From a checkpoint of a small mixture-of-experts model trained on Wikipedia.
Experts: 256 experts in each of 10 layers, 32 SwiGLU neurons an expert, 8 picks a token, a sigmoid router.
Training: a variant of Adam for the experts, 516M tokens, 7877 steps.
Below are experts of layer 6 (counted from 0) of a mixture-of-experts language model. Rows are named router (the router's row for the expert), gate (a neuron's input weights, with its number), up (a neuron's input weights, with its number), down (a neuron's output weights, with its number) and show model dimensions 0-255. Each number is 128 + 24 x the weight over its row's rms, rounded and kept within 0 to 255. Numbers have three digits each.
After each expert's rows: "gets" lists some tokens that make up at least twice as much of what it gets as of all text; "mostly gets" lists some tokens that are sent to it at least half of the time. This comes from a sample of Wikipedia text that the model never trained on. Tokens count by the router's weight.

# expert 70
router:174125083142126134160097076085137081117102148146157120103129116126156127128125169113161145150119113099100119137119131150171137102136156112145131104105106146128135131142079106110131108143110127100092133136081127127133084139101135169100128151105150163113145096109069133123132153105127128147077122124128106149117092135144118128112114092140146121149049134144136123189149131100121091129123140118101177130150147127123116141104149154104155148101149147138138098120120098104090114171099125114117148128145133110119131173108147144123129137128187153096120131175109088146105087086175147119120127076107121140128152107110154145114155132157172136137113139115136150158134171108145122105108110112142170129141081128157161122155147132065148124158130130134085123093093135119121095145120156
gate0:127125119112145121144150173170139132101114130110123153132165147136148104137105119151161124141093121080144127114148108110117149136193118128132115101143105126142161180146163113131157106104120101119133135129133149087142107135079093120110137140133164089111112125152117092152136132139145119167141165118077167124131138136141098162167159137124139080152148082131116128174143137128101135140150104113173146099152126157098134129163116146126157135107136110120144113113119117144149128193135117131084171101102189124140099109152166165131115091134104153117100132165120102127116143142146125073127129116144165090159145115098145104115095167115086079118141154165194135148174140139115121120106139101108072119092161127115117145135127090101103123151088131123103118144142119131124096134145157
up0:152127111069150112124142163147131115106116131149093152092173153140167074112109127136147123114092097100133149096148126126170133106167114098146133095149138132135101143125141127087170126108109124150115113138132160093129112142114118116115167149157126124111133105153091088150119129143138158182123153075130119120111144141163115135153129147110114128133109101132153155155148120144136137139114129077191109140165137152099116108181113152100127136093118126116126105103098135145158092174114139133086166107142167085159117090170131151107095090110113127128112116142158082130105109142152101064141135115152168096135176120120131083138098146111109121109109169135136109138147125133169109117127115135135059150135146127125121148136097086120111099126130075107116121137147117132115120108148179
down0:132115128122138114094167109134131127101180166152088077146101117100149111143153125139156080138127143166123165107116124081122101146101169103151120124160108112107168086143163116200078140177135131127150098127125160121078125170178128150153099133127134110164124115111145170111130092135126138155139103179133112125116145091115118120176085132126127109107170084136144112116157143131137156155145112161166131146142128095148144112150169099122105101168139124095123150140126124103136080147118105159112099150136110116127132123131101146124120120127094128121133125139125154115110130127115123137143094152113140143124102171144114136106101115128157122136166088127099091124166138072147112141161125153090077068132120140143133157122117108132155128093127163137156103105127157110148136145102088
gets: ".", "'s", "ie", "i", "ry", "ia"
mostly gets: "ě", "и", "istical", "ry", "alia", "ber"

# expert 142
router:158141143114166166132101118110099160140144143131065100167143091115145122122118080121114118158124151089123102153130117153151124100122184150157152147129146113142171154131119134134109146154117127125102113167117130113154131131115085147130132108112130156144107139162126164146113125111149084175103101137126122171137179175163102169154127089116115102149115103131122092155137145161112140124088120131106172128118152127108174153117143122174169100145147147152126143120107125111108137153105080123093119150140131119071101117139128112127157084149139150105164107164116114125112080095159148110083123124091145126128132140112157120138172138083124121131124119113128160122150136114132120106110076137164157114116133147132152140120138088097195151118088172157079131116117160148110127126128159
gate0:130153120090118096123138108124110130130151093176131119132118117134125102096107117063152139096156127143114098134149099118205073136141146099117130143177104132129135109141154138161152135093092147103114116122098113138131129109094115109112118170160101104164120133117161150163104155142093134137146102136129114138148124108090161166093144135174140149115103126120119139173118148107075126130111103116116113134108137074102138129126119169119125126116156158102093143066138131100107107078117163095171120106105163136098103168131130115132106162132118097166103149111119121101117073133136178132163148156148146103130115145134154091129145124108144120105120107119132093122109117105129118130140093126160139129182134162132150145108115091139186112106154119115142135148095139099099137131069124
up0:160153105123139154150150105158086111108155134121098155151163128100090145136094106112143090107116116177168125116130117091135105160124108069144110127145143126154118089093143107113118128109127115116155118124149104118132134147137122124080112109162114085161132139099141120159101103128137140094118109117116079113112152180149169139176137134127170157138119163091102101152177109112110139122116172138142159108140078110095144111150108108156136116103126127105119105111107142115136121145149113120132150159076112154131104156139146072122122102089124135121131161150097129123125131192141141103105082159124147116152119136173128109122166142099125107097133171138173147122125134123113126179099139138114154078141138165096166145151149141151107122160161146131147160087115179118138122097117137
down0:120145131159103142137123135116136131152094142092145112103145166098077110186136123122105140125152152137086117115126139153112159130114169142127163131105121116121168132126120160158091121163111118124159136092160159128140165184089161148130123098139159133126148110111102129142158106159144116132122126122161125097118127136166127130170128176094187179139160173094108125114154104150133105148169085167135131117108143148149141135114147145127090087150113110133139146135145157162147080134114136101125077132107150133127139111121153164106128155122142126114136112174100130129126145097150104114170150166137113129107146069136089120091152126137139167064105167111154106113131085152111176130125136141142097160095151117107113127131130138128090113114174151113149126160089114127118131166094138
gets: " to", " that", "ly", "om", " which", "ri"
mostly gets: " that", " cons", "ently", "ately", " than", "mission"

# expert 121
router:112132125154142170140135094129147108148127157095089100161096094118115130155139120144111149133100134150104109134128093131093156096139181110105115150125096142129168101108084126080142126123158103108121115099136142147155121112104112155109150130132115138141128078141104181138131183127178127147094110163147143134171168115140107123108113135113112168117114127118135125086140137135122111156127090100119118107109158154157137174102153109146132114112146148114188105132091149107092120192143104124124121166230133124110130128106151134155153137120176128080151161116157088129142089099115165129107127104110106151129139122079130127114104126127125169098113135114175166134116099121112123121104117133117119118139106134164146118101153134095124116108125147148089135085109110125138103160141153
gate0:162098144137112138110116103134138140154104087126124160159097116140100138113116132114097129134157159162124161167099124090171110099140144120162105185151125091107146097158114164115145134137135151174113135132143102180167110148144158134104072140108124152093143087108123157083125157144145124092143121144148126138184105126149126133081104102147143157123135127124154127139135124141163130134132104153096147100123121110068126167116141089156124137141146137095149157126108127145100157121134105202099126132133113083108108138123128164134138095106102167146142144139147086111141088135110092101101160079126103089122130091109143134148095089139121128153138156152167123109122085104127127151127183153159121154115136136173121104106123110147130110141117136170133106099125083108135130112111102
up0:103149097138099163141123098168096129129117116128065101117119079157114103112111135132117092105138099083142116099149118126122111095138099146125171137152094141098147125139101157140154077103130162148093125130117119113145116118125146166086107163094121112128130124151143139124110105138148140106160130130164122126109107164114126115130124149142116156108137116103193151153116101085126151167137166112109159129111141145131103081079105132150152126104161136121149130137145133140116069121129146102167101124163120057141118100108113128141168155103139150097106175119192163129128084167103145101106103130157133120102184147104125133172097122149148141103126113157122114102140141109151167125147135111120160131124120149091093176155121157152115125155144117103139129135078138139126135135141172
down0:138142115142159125153107106139118141115102133103139151151136092146081142131122116150164142113119137105154104122155102133115141123107139088147149133098129147129116143164132159162147150112120137102107135090134131157120127107141078129118167141127102121100092123131189129116145119115130150121143142143144131103105115088158122128164158137086108083160086137145171125142077095139108136110084131136111171068083144087140128090152096123125165123111108136165161153137154131148119095117121137136127126128112105147141133130098138077144115154118143118149129126111162112120072102114123132102133122113107131146087138139173122130099166141105123118092142075134109110095118123138109107107150138073187198086125101168102119096137100127105127143137105083155118172139092148132149071160098132
gets: " ", ".", "us", "-", "a", ":"
mostly gets: " Apps", "″W", "atus", " Aj", "tz", "ilis"

# expert 152
router:123123077146143129163121115107159081127136151110107107120117087168159147124118161159145141101134135130111131151122126137099153092158125131106143125150091129126145136145135091159129070134160107142115117126120156134152124137111137137140098128119125149084122103106129146152129171149183105119114132131136114128164109148138099155096113110145104146142110089139113125144108153114106090147126106113126138176154129148128130127110094091116108119135154152150140125122115158075104139127130140098124133160136154105111143106090175150130112124128147112050131115152126104142078105125148158169115110116074122137116149118107099148088121101136151126144136133147120173132159157071146140143127132118137115135100108145150160115085156135078126131143148155199082097111120140097137090195131207
gate0:137147123139164166152148101101145160111137160134114129137093116138097123134135196076202119096131104130115113135139151131073177115157120145105130110118107136131106166134145165146140062136117135139154136101129154165156082102128104115093092128078138130119109167107107103113117140118136090108127157118137108095125109124162107145135107155084139100088118132115167106115099126163151136129079141078092123155109077138119145119112155141132119103182154113129120102131099133092115132144121117106139115162124172135072171119147093127091098124153141114118140118112112174144117173130176132157129136089128128117123103141127124123098154136139116161112128154097119140158185145117161127137119122095148121126094149158128124122129102108127100128101131142149150177134112150126092115114106120
up0:135141118185178157134092123097125145115166183158129118152102132160124149101177172101162124147108089138136122116155124153089163146126084145141086096096097139119149119154163127158124089130141127144118137101095160169124101117131087140095115166128087122133120181116125125143169146139130130111116159117143129142128097118140115148117147179081087145148114145145106108129039153161168118094149118122087100113165132130133105147129100153119118113180102117093097109144145138068135149127095127095145102150146141130084161113157084145111106157135100142108105097109145173119127114141120123143177096144168099158127134132125145136137160113173165135112137140110101133144134141143109121129102151099131112125102144153132113096126138129115117115128126139120127130114088147130120135129120102
down0:162096153092160130094100147162092146117135115087142160133104137133162157107122144117070136116151141090107103144092166135125121127099114179159103106121121134141124148123157123123133138123149128092127140100126108125152165115157118119105162133150155149174124119158125133122093090096147119126129104127141183140139124165143101141170121138119114110112149133128119102119112132139111150123106129114126114112096117107131124140134161108128132160135109142093127108122126097133128094158147089136203149133129095192185137104138161195125144123154120121127149081126162107131138117113142150132134130155189133150119130160092135137154138147100144075104148104154141145158114133129103089049124127150114134135130070127089116096169098167129133104140134118108112116100125125179179146142112128
gets: "'s", "i", "al", "u", "e", "h"
mostly gets: "uri", "urd", "adi", "iri", "alam", "า"

# expert 30
router:158162145140155124125146099076166110076112146129131129139123098134129114133130139158145122114135138124114158131141108167125112108151138140117125163135107151136160155099131145141125110154139123114132130149102149101150109097126147170107122126124136164144159085159121173158135137135137100131135097127122119129120141135205128143149114113099126121130086127103136133120140159130123143133092106131093181128135146161140145152115119115134113087157119166152141098094116149135065153149096148135078144128158164128086121133158144099088111111158132130128137146151116088143111131053176141145109111088078176128092134132068129119095142130125132134129106154129115166113154194083143105122086111128124132133141101121126129136108147141089130120150107171195087164141087141162115134131161148
gate0:127093107157123086105121124092051115154123152130117111101140124121097101151144163138085093135092145139124146155149139130155102084156123053092130117108142178132087163143102138126110159100168142149112112101086133123165169112135158157134130139139109126114144107150135118147128108123107159153137120107163149109116131128121136107137160095194162090086129122119151146140149099133110167104125079161131161172134140127111124160071102118113116158149164149136149142160179155091121116154110154121170129150119127117106137139140138138161159121117128114131129107104158070149101118149164127162149093113143140133155090105121153120128090123100126152128107108095159126102170131126117096136090127135160140139094153110140102155141141115129139088121126162103117101143122132104150124153129117
up0:116080101084129130161124112138199135089144124093146135123120116159115186153121108140119148151114117169147122161112118154146162173175115136118151137146114103129121133169147120137152132149091113137073158113145127149119138101085154113130101116184110152119111115083124135068123126123102161104147154104109100134126087127128109114125073120131110178117112170149137129104161138172112138121132084146133114130155184117131101118125135118153162149116119133111151120081154119122055095103113116132134119130132179133158119103124139118132126165147128126147120125140095151143110116147087099132156153158108103102092098138128139129103128095106092137147164126143119130144106120123146163124094131133104136192116095119137144129130127122120162143164110123102134144068164091152139139129094160
down0:129116138119143097126140172103107119105118135139107136147103097101097148148143122110127158118143086106106153144121113103110148139177127138157161160175143153063150141118154138105098129139179105105105113139145080132123138128161130094111111112116061158107104118107141155104140158115093128137115159134116128116106139121103098095096117096106159153103117146138115105095119136126132139144110155136113134114143129105109139111148117146118099085115150163079093107141109170130116131154121161165134056155085110154153114150089120120088130092155094139094092127139157123153154138136090115138123077142173121132106128121131126148104129127127100145123116163085146087110144154149137129136103182130116124069164135175105153161138126088129126137100111124127128184096109139091111115094140129
gets: "0", "00", "50", "24", "30", "40"
mostly gets: "40", "35", "50", "34", "60", "70"

# expert 47
router:119170127121152136118100091103149107125147108113121137151106088133152150137125146130122198166136157122118144186130102169111121103154134134149120138142064138098183120139140106138168106134162154135125132120110146139153153138097144148160125132135126167123167146121107159140153193122177126145132170138138135148129087134117088157137123123130126125125067098087116151120115132152118112130115110110121149138117151103144097164111106119095119102144142172144125129108111113124115129151100105129076133133161148114097147121116144135143123145137150154106134108142123116117082093129153128150096087132098136109113141150103157162098107122132150165146122085138118147113144126068134151073121159146112109159117099117157166137127176136121115114088113141135098111120077088135130150195176175
gate0:129185132111140099169113121136138150154139119140117138138150084114134111148115131090124182160129160112129142083123137157107116072134157099101145114159087107138096108130124157140191132135128115110145106153107127131155087152142150135177124096138124106129166097132133132063113166115154137155113141130176153102158096167138114183157092092127124171113098087153092138181130115178125146095119131131121108135130102108135099110134156134123118096123111143130138105120115092104134134110142142123086095101134122090127134154078144086112140176176150103124167142161105133137144140140159095141148107152146140140137104142093104169127132115085145135158113146148116143139096131125096129109132101149153130142140149131140136120129130141087150097121110141096115124140149114122093194082133125
up0:122118133145092097096123169102106123118101140125130130109083136139079129114160128127110080122134093158154139151133078116128113180106134135146150130125139153134163156151130144136095135149137158158088134148188125123126150086151159127102131117147148133127156121150073140142126073147097150175086127139110107145137099114126180105136133172130134078121168121141129107071141136094130110172123131114136117149142128134089128171118083144152103124120154146128130179124102158136148096153101125103144168127102144151115149111163129174172104096106125107138109099114160119147128128137123123126103178103139107120127106138165166108134119187177136143141162105146146124136140146153155082133135139125138151129128127100091128182133088145124096138157116116127161108098146149162133111121160099
down0:126164046183145133134106164110113158133172121061169138117093117157132132129104158131111161126134098136097124110092108157142125129136122137160126146137135117130117176133103135135167133144148102144123103111115131129160121098178129127133137107113101126108116113152099128109117110128124156122089135119102147125132119153143127144134077118122180099100157115108161140128092117130122136103106083090127169137082093115128125162137099119112104099095126094094130128100096097212118120156130131126152134122139137176106116116081133131160125125132125123094117130117135155134116102107087116163088106166091169127137118122139147143145148115109116182135168167159117143118133114119143092109081112103124125143145155130100144129147103153090123078082153121143130142141148124087114109077124121
gets: "u", "i", "in", "ri", "o", "ov"
mostly gets: "kov", "ini", "aku", "ić", "illo", "ari"

# expert 109
router:142125097096149141153148080124119116144146112113084126112100122094150103113102084121146149173157131133103121146116089158081095074135142138155124165150096141131181143111100114141147083112155123119136136088151172119157132118122102130115091149128132145152115131117104135162146127133158164133129106129142116162148124161197108155094130118125096155150103067092097152145122112117112115113086133125101106141110135116093109142122139143125108106129137127176133102108110165106107136140133113122125161129147134109103119127157112126116112096115142150087125113142145121137153079127147143162124145092108155131132092151085138113104096130132121162120149091131127183101132162086087095063118122107138148113106148146165154090131145141053133122147108128145109153092109152159132113121124174
gate0:088108127136136170166138149186145126142159145094128160111102105097116123154110120125134156096148159079142078161141114136136148115129151145147156146143098159127149152088156058111117116137169130102168138132150121104136142114129162101140138118094123098108102139113153103142144147130175090166149097122149171158166159139162113120159116107133169130145117167146132143157134140165139143128083138095150149141105126112100149099116144073130093128141157158130158114115089129114125140149152121122132137145109123164091108135129142144089111110123145117130133178138123137139135151129145137154109168109084145109101093179108133138123146099153103140155148188114147130143127137138153159122120138149097137088155136121189134138178114122108128114167140123146115154095092108153186094130105134
up0:123131113134163135166110124164127094142149127130124137098122129109112118127121168142126127112142144123110141110096147105141125085155160095129109171133134198161112134117171166088125122159161131102180130143170127147092129170160094111110182147112093130087106113117182092139094114106148127126122125108128147131151162125126139098130110149167155145118094176136120098140100155152110129144137166127149138152127148124120123072139160108095145144124140127085136098131145121133146143118072085113125123112110130121156153078123144122121132141154150148171076152147091098135134156080111149127163138149118131159098083085119119115150129121078062144125178151148131141130117138122110115135143162144115114116172107115144128149134104121080148132094122118139116166096150101133161134090142124
down0:124123116125100143110118141137122107113112156162172117118140148117145106130133117148161118144071130172139134131103128118121143141159115112166133134141133130155114127126133109150130143142087095144111137128187153137146143124131126128159134111126086093114158099114131113100083087147129092136123141178135131123144153120096136140104165149144107115145140174085115124113101084105132113111129093122162072140174134161194136093122131065127132138122149141125113104196116136158135163119117152187157081082145140171139123090080159152136162151126097125167149103116146099135090134128105110095137099094134086133125166107127126130124147151114085099135125107166159139126109142093161123109105119147114135121154104099119120156112111131126107137090085157136134134135164096145190108125118110
gets: " C", " c", "n", " l", "r", " L"
mostly gets: " c", " C", " Cal", "°W", " cr", " NC"

# expert 248
router:125114094149131140121114064095156114128136122135112110141113096120145156158101157161102159145139156138098134118130137157107103092151157149096178146119093140109134127131115111107151130123146131084131143094096157096152128150125133139104076129118130182101102096143132190145143134125170135097140100137101124144156126163147087137117107123131154153147112106124124133138149122141116134146101101127075134130121152060133132157091151135108148084152091170156153100137113141140101143116111152109117096125137110116116127148108152110111111200152147113098128140115088123120119135086151126130116153074100164119135116148129103118105159095100168170120093135109113183131152119133102158143059139097148158118117121167124136119117134112070128107146124111121119151122155136111119152170095164
gate0:102156139152134136150071123148128130121105144112133144130089136092164134101109152092139157159080092136116142101103113145122114170110112114084112114126127164140120181087146168111129112154135100082126191116125153165158102131108128142118130092125130134121108141138106142098126123106122132166147123112158172127153108152134109140150133108139127100135154120173132107187105148153127138104152134155132127151079107124153115146147133136118158120132149112149098117122165124118123129097123141114138149145143103114114121129160171130106087148166164108137090074184102147072129130127149121132159147147135184085171088157132188142081123134110127145135110104123131154158119111157122153116091113133125107105081120111126175112132133120086146127160144126116110139119168163105172095115142159
up0:128118145154085109135139137172139157156170119168133143129073125088101097082119133147105120095157164111139086155113122119126146105124113072124151134129130118123109130120125093108132150159086107121111123119118109177145096140117145108100136190136164105102107114105136110089152140112103163163169152130115130124183111114117127119143153112172152113154150149140111111100165132154121143123125110152107146124149121089111108162124120108129134131147127121068142165150158128068118109104141147089154127098099156182131128100108122145125149115129139123141137171171186142140106165155168119132131114128140080142130145102116121108132161162127184161130130140108176160160145133116143117146149123159113144173105094140131152122167112141095130114134159173158132113130112128153126087127105107
down0:095145096171117073138149131118143116148144127143175103103149121159109139105101117116122106093113130143129148149110141154127130120180136136115176103136141121169102163116115142133124121175123144137141112145094126142140071107171123137116078179142141133076129118122139144168158186184126124145132193168149121137085119140142123125124111122107141136116148107126112118137123113126148091098112141104130168121117138171125134156129154090114158130157128102119125190144127095134159127110131100141130122148144093100101136144177131144141135111164151142126129115098170147114126123117134171128102116149109153124115122129162167139092116167120106153146158117155084149127116159148105084092173128138108145154094149116147160107095151185130129161112097120111172136157107137147127070154126147
gets: " ", "|", " was", "ut", " for", "on"
mostly gets: "ut", " found", " Rank", " spent", " Peak", " present"

# expert 38
router:104123109125132110114146060109131106140112110138101093146131110080148093165088136167143121118133146113099138150143112122161148069155174115183142153135140182122139142129123139069117115125167114114133139164102122106115097180089134151118143130130125152127118113112083170164149118167132146137122141165133097141140126147165146113115113110144127144121092130098108135109159136125100114115098143106115129113119181130123112127090170125099127125166127144147149109114093144102118152140109092116122137139134118123125116164106173127084115129150132169092150118222154099126153087080178145128130122137111157133140147119101144115104095096155134140117094140114131106130168147100128139105091108130120155148116104132140077129112134090095119164125119116123092134104107099125108125138147178
gate1:108126117108157137106146158147128137136141110149123127077156132098158129116093146113140144163136152133125143126163079149141078112112126106121119119129127132140119125149106080111126156163163151144147095126148107155079114136086113174152124128158151204111123105161114164091161126125087156129121141100149126135137140106140141121174106143158127133082109120178114089104145124127113146141114128090108116094129096096106145089147123143093143132127142169114150155133105143138112134141173094141150102092129146081156147112108120169129108133123077143136074111163140097140152125089165100109121172154136090107092154104121162185137096148130144165153107141114129139091139098149138130150076145157104148157126119120106127136127173124100106151128162125143094123143127125139146088142115169
up1:132075052127168142128146152116157118149144139143111104124153155159126155136144142123151112055149157111138125096181158177101129143131122128070140137125129142117094149126091112132140097110157112131159129122168086139131121116180100141133147136135116112159129173147147144155096117100099115157187155103112135098134175093148095145139146114133123075163150159083147129127132120122100149196130127112134137145129130146097110094124106124095115141110094118109117114140169161087121112137106121117144141132132124112134107127133108129168139141136138116156076105184114126160115106120153095100106138143123116116117128107105132134123141126075130116147116117141105151166138153144137127142159097088059137135122165141117142121139127144128191141164144140131139115138141145135102086095130123
down1:124146137123133082127154159105115147104141134163141109123121130141161071100154153152117114172180090120141169131139118159132111109094086105165131128149125146168178118135143138177097143157123160107133104139089120112108100123102147142114110135112105162115152123096129111135131162161122183130125099128137110125097167154099154099116122121100119163096128067126133108115142153095154122111131127121140131086105105131157165138128153116166082101180139127135135134144073121146132143147086131149140131147134162116132088127137116181151123164144125134150117100128102118109107184132158142137106147095139104134107134112141144123150099134127140126099095130151131208102120156116162144119147142174116099073132102121150153134116138148089127105103130136162154152099124177155166130143127111
gets: ".", ").", " .", " that", "\".", " States"
mostly gets: ".", ").", "\".", " .", ".\"", " pr"

# expert 182
router:157145147142150111124146079100104147135099113107110126138118107163129116128103174123155164151149156109102108141114106140067125101131122123154130130127119147094146143097081121103145107127150143102141114115124124093128132130102130177091169140138150161121156116112085155154112167094168127147137135121103096145150125141155140141126133097114123149150132143112120147148119151113111136137128125117088079106129139103110129128119155077148124107166131142167145107129110133142112152140116114143117161120138146140093102167135150129139130098138109107105145102167129078132123084102170183160120125121094114150168143153096163119100131087110121135131106137147183227135144180093120153108108084119133123120122130122181123115126154133053138108104125134136115147123109178152139112136082152
gate0:154126145129150143165100158081151108139151122106120142161088093119140092120119110125111102070139189130118155158088112149147124104115157098111114140101095182133140169100115142114146115107137132113156123115129124135160128136142134152159142113127155147065109081154144153122116109161132129156137157168146153155106140135136162128134140112140138152155134114164109163144143127126153145104095104110136114121114119089128147181138106131145135047135121131147137140120110102145103177106110136132082162131129121130122162131103167124098092148117132114129114160154123103151125119107142140106108104083072105146162143134142119134135096116153132150111105105119117117123132128121121141127116178158177113153091144140173140125075176118115148143117147139144128082121134099093148099149072065
up0:088133122109134120141111142109140167136117123127121124138096134145113152114167129109126132125117118144155162124091096128150117133095120119111142128133098123146080124139100127128115153127141092144147167136131074129141119122166156109083117143116136079106126131112131146125126141134107115153145146139134156114100135116143126093153146139129095080124166130098136133115096078055162175153127117130108113149118082123133133148122134128159107138104154105127091083136090081063157140121126093188108124170113122144097098110106181168152181120118111101133152116180105109159118117123186106104135110091132123140143161139140124174150121151153099181142094073165144133116120125137103131138154086135131118148173117126149149117116118151110129112113114163104116089114095127113154088144078120
down0:126116168166149147105139140135129169105116140142116165144178083140137141119097140080124141154108173151104183122136116127106141114108114119169148123140132104144116167121104126138137144138148112143125094135103127145120123097156158184175128166119121132118119153156081154128131149100156073137131146144117137121061184149166140138135107090122098120101145167129130115139121112085125129119155121106105122149096138157124142085086120136108084099121122119170144094103101092102127131128132108118160129177147149156147119100135120155162116175153163114104097109125116148124148133136138110134086108114080102136137155146164146136126108143112154106147141119106137162122106144171085137155121104147120114096111125193122181114095131089097069110111114113145094101125141137136122125103137135
gets: " L", " H", " P", " D", " S", " R"
mostly gets: " V", " D", " H", " S", " Sh", " Ch"

# expert 42
router:139143091113139136130107053060141128157132145123142122146072101135128116159114129112143141125159126135103133155125113113118124112133130156155114143159074154148118152121113119096141104105120142115140119132125143154137116124123120133138141084092133141169150086108099179180140160130137104101135097146138112172169082178140144142103106112101129146134129112127127134110155116131093070102092139134090133132081137130132109128097146096105114110165145185128142126109099164127101134149124117105147142173184151111118090134115135096081130159128157106110132138170149129104081122098139188139108155143082162147130133149100127122117090115119139130155090146099101153131124138096140136111088134124140140109140141168137155111136137119081159159163130134153123172092093154110107124139116144
gate0:137129150111127101125122160138115099134131122090146160110130137135122096132110155125181111131126134175093142115159151151167128158056148119130149162159144144114133111148082087130165114116136104123144135104159134148130127181140171116152132087141173110159116116142109152167144125083115120150145122106129119154097119183144118127124115126132124147115143158126117088121109107107128133138106142125097088121143136137180151107098132158101145135155089177138148142151143136105155085104133137104185095117139106113159117110170100136138158136110105158120069110124141127089092167149148147111121084134172144148072163131112123143138111132152160139117135116117111158170123091143182106126097173117165095114173164122124153119101133129156150156116137117094126123110109124091098150142120146
up0:103111074130122120097131070155119162148113134114152178140118115146150103129118103145127133101120128122108139093135125130126147136106105143109123122106155168110070142131113114133132094099150157110101126138143089152116119144144103130118150090120150140149097066158103137126130181133128120147126133156156142082156124184157138084128125094168170143116131090139101142117120135103144153134103145164125114146121100132130132169149136079098121109139136124130127068141179129109141142164121067164142142155127128123109039136112154110127122124105129124124121147106153113137114131160125113121119095089116121093143199103138134093115125077124098100125120119170169140130147100137112159135116132153091123139109140116127145138145186116119129099134143137159146129104124153128146053111138147
down0:145093141111137153172159154136119113141077135129145086129164136142142123133100150092146113110132142196142154101122161117157118129127127117098117143118137078096109116139158186167176131127113131107138149125127183123094123150122144139167133104113125155159128127131068138117134129100114112119164081109146173139124135169132159159156098150115074147123114085187140125126113114091121160123092128134104150118135123107154102089087140166122124123122117143105126121144066110117124149124081159144097117099136125106147118142117131103124134136159135149113115105166146120125124166094106124093127155146136143195125096122119116176150122095108119125116134134146110149133074160144141106173088125113166125155116159139151118126132107120122128157111115103127151104087105112148100152182109100
gets: ".", "20", "3", " national", " local", "13"
mostly gets: " local", " national", " federal", " state", " presidential", " general"

# expert 250
router:119131144129109154121102107126167096127138140091123115138108103116136106139091172144182127111144162120061159188148116143136151095164173138145123114132125136080161162124133128097136098125157131120149136158138138126150128160106123129104130099113147170159133119114089182143161123166129103156096134140122088169140094164125123138124124092104148139151108119087121115130158122135093126128096141101110139108113175112100130135087158101116140108119092140131136088134127136113108151128109130133090171117182135115117139153122179097082108129138119138121180112148142112092118065105122142149126138128096136122178134157058158098146093092147139139124097140133146130135114171107126116092119111105126103131145102148148121089107129112096168137133095124140089122088125098137099147143160135
gate0:123117144126105181134160136114148121120103141101137158153159103146175098120083081159151122129160130098081133108088174121108107117147152130134104133110125164102173111106136160134117126131148110100132142129145133131113126139159106130109134172124090129143146115140123113132117104126148071118102106107088141093145152132107118084154153143125165155124118115109073123129081144136138147165135160120153130133078090108132174209133163073157126133114120114104188112150105158114132120139108121189148094109172128090121094120123134136129116113130130134101136142134128116102124142112129107107097153071074120099170099082109156099090104119102109148134153138137149126137153103126104125123117148134147135116114130120100137145126154136089152127131123151182078125151142131137123110096149133
up0:106113159090114182121149154096178109150101150078108130114139150108151093093097140117172098151190121119089171145151161071152086147163166126135107124172137134113125105133144121103090162114118074145145173164130119103109100152118126120103106131099107151131131130113104134144126116111112121131075077084099117146147138109104141092097169117098166146110134155113080151125139102134106141134143143136124165110106111123076158152150148092147144112105116122133098118134124140127144161135106147148100122103144101144119075160094151164122096153141135153093156110127151114096141126150146120105141096100115135101155123144098153111140081135147141165092120161137132121136139109161128126138085102126108130131135134104104092110126126106151131144147144141121103105105114115101118130134178102
down0:095101141125128109120173138086130138086152130138133096148117160099106152128170145089136148125143133122105074143132151139158145138130139139160104123132136097169118024125126104137152135147139142133109122085158153139105097138119169135152120128103118124120141122132150109096086137128145099132138133151125170113157135106161107118138136137115153152150140171152129125127094123171141129150131136104117173111107131115123099137111121132117156159135127147200084140132186137156120126117131146131118133133116131177114135125155091150142118180105098108161140123141112144145088140117094093126144140146145130164128107145134141151127142125083127108122178110106113173148120104151087139133125139094120136083088143140137153144077146149156129105115124197138156132125132202103144138140069112
gets: ".", ".\n\n", ".\n", ").", " and", "==\n"
mostly gets: ".\n\n", ").", "\".", ").\n\n", ".\"\n\n", "\".\n\n"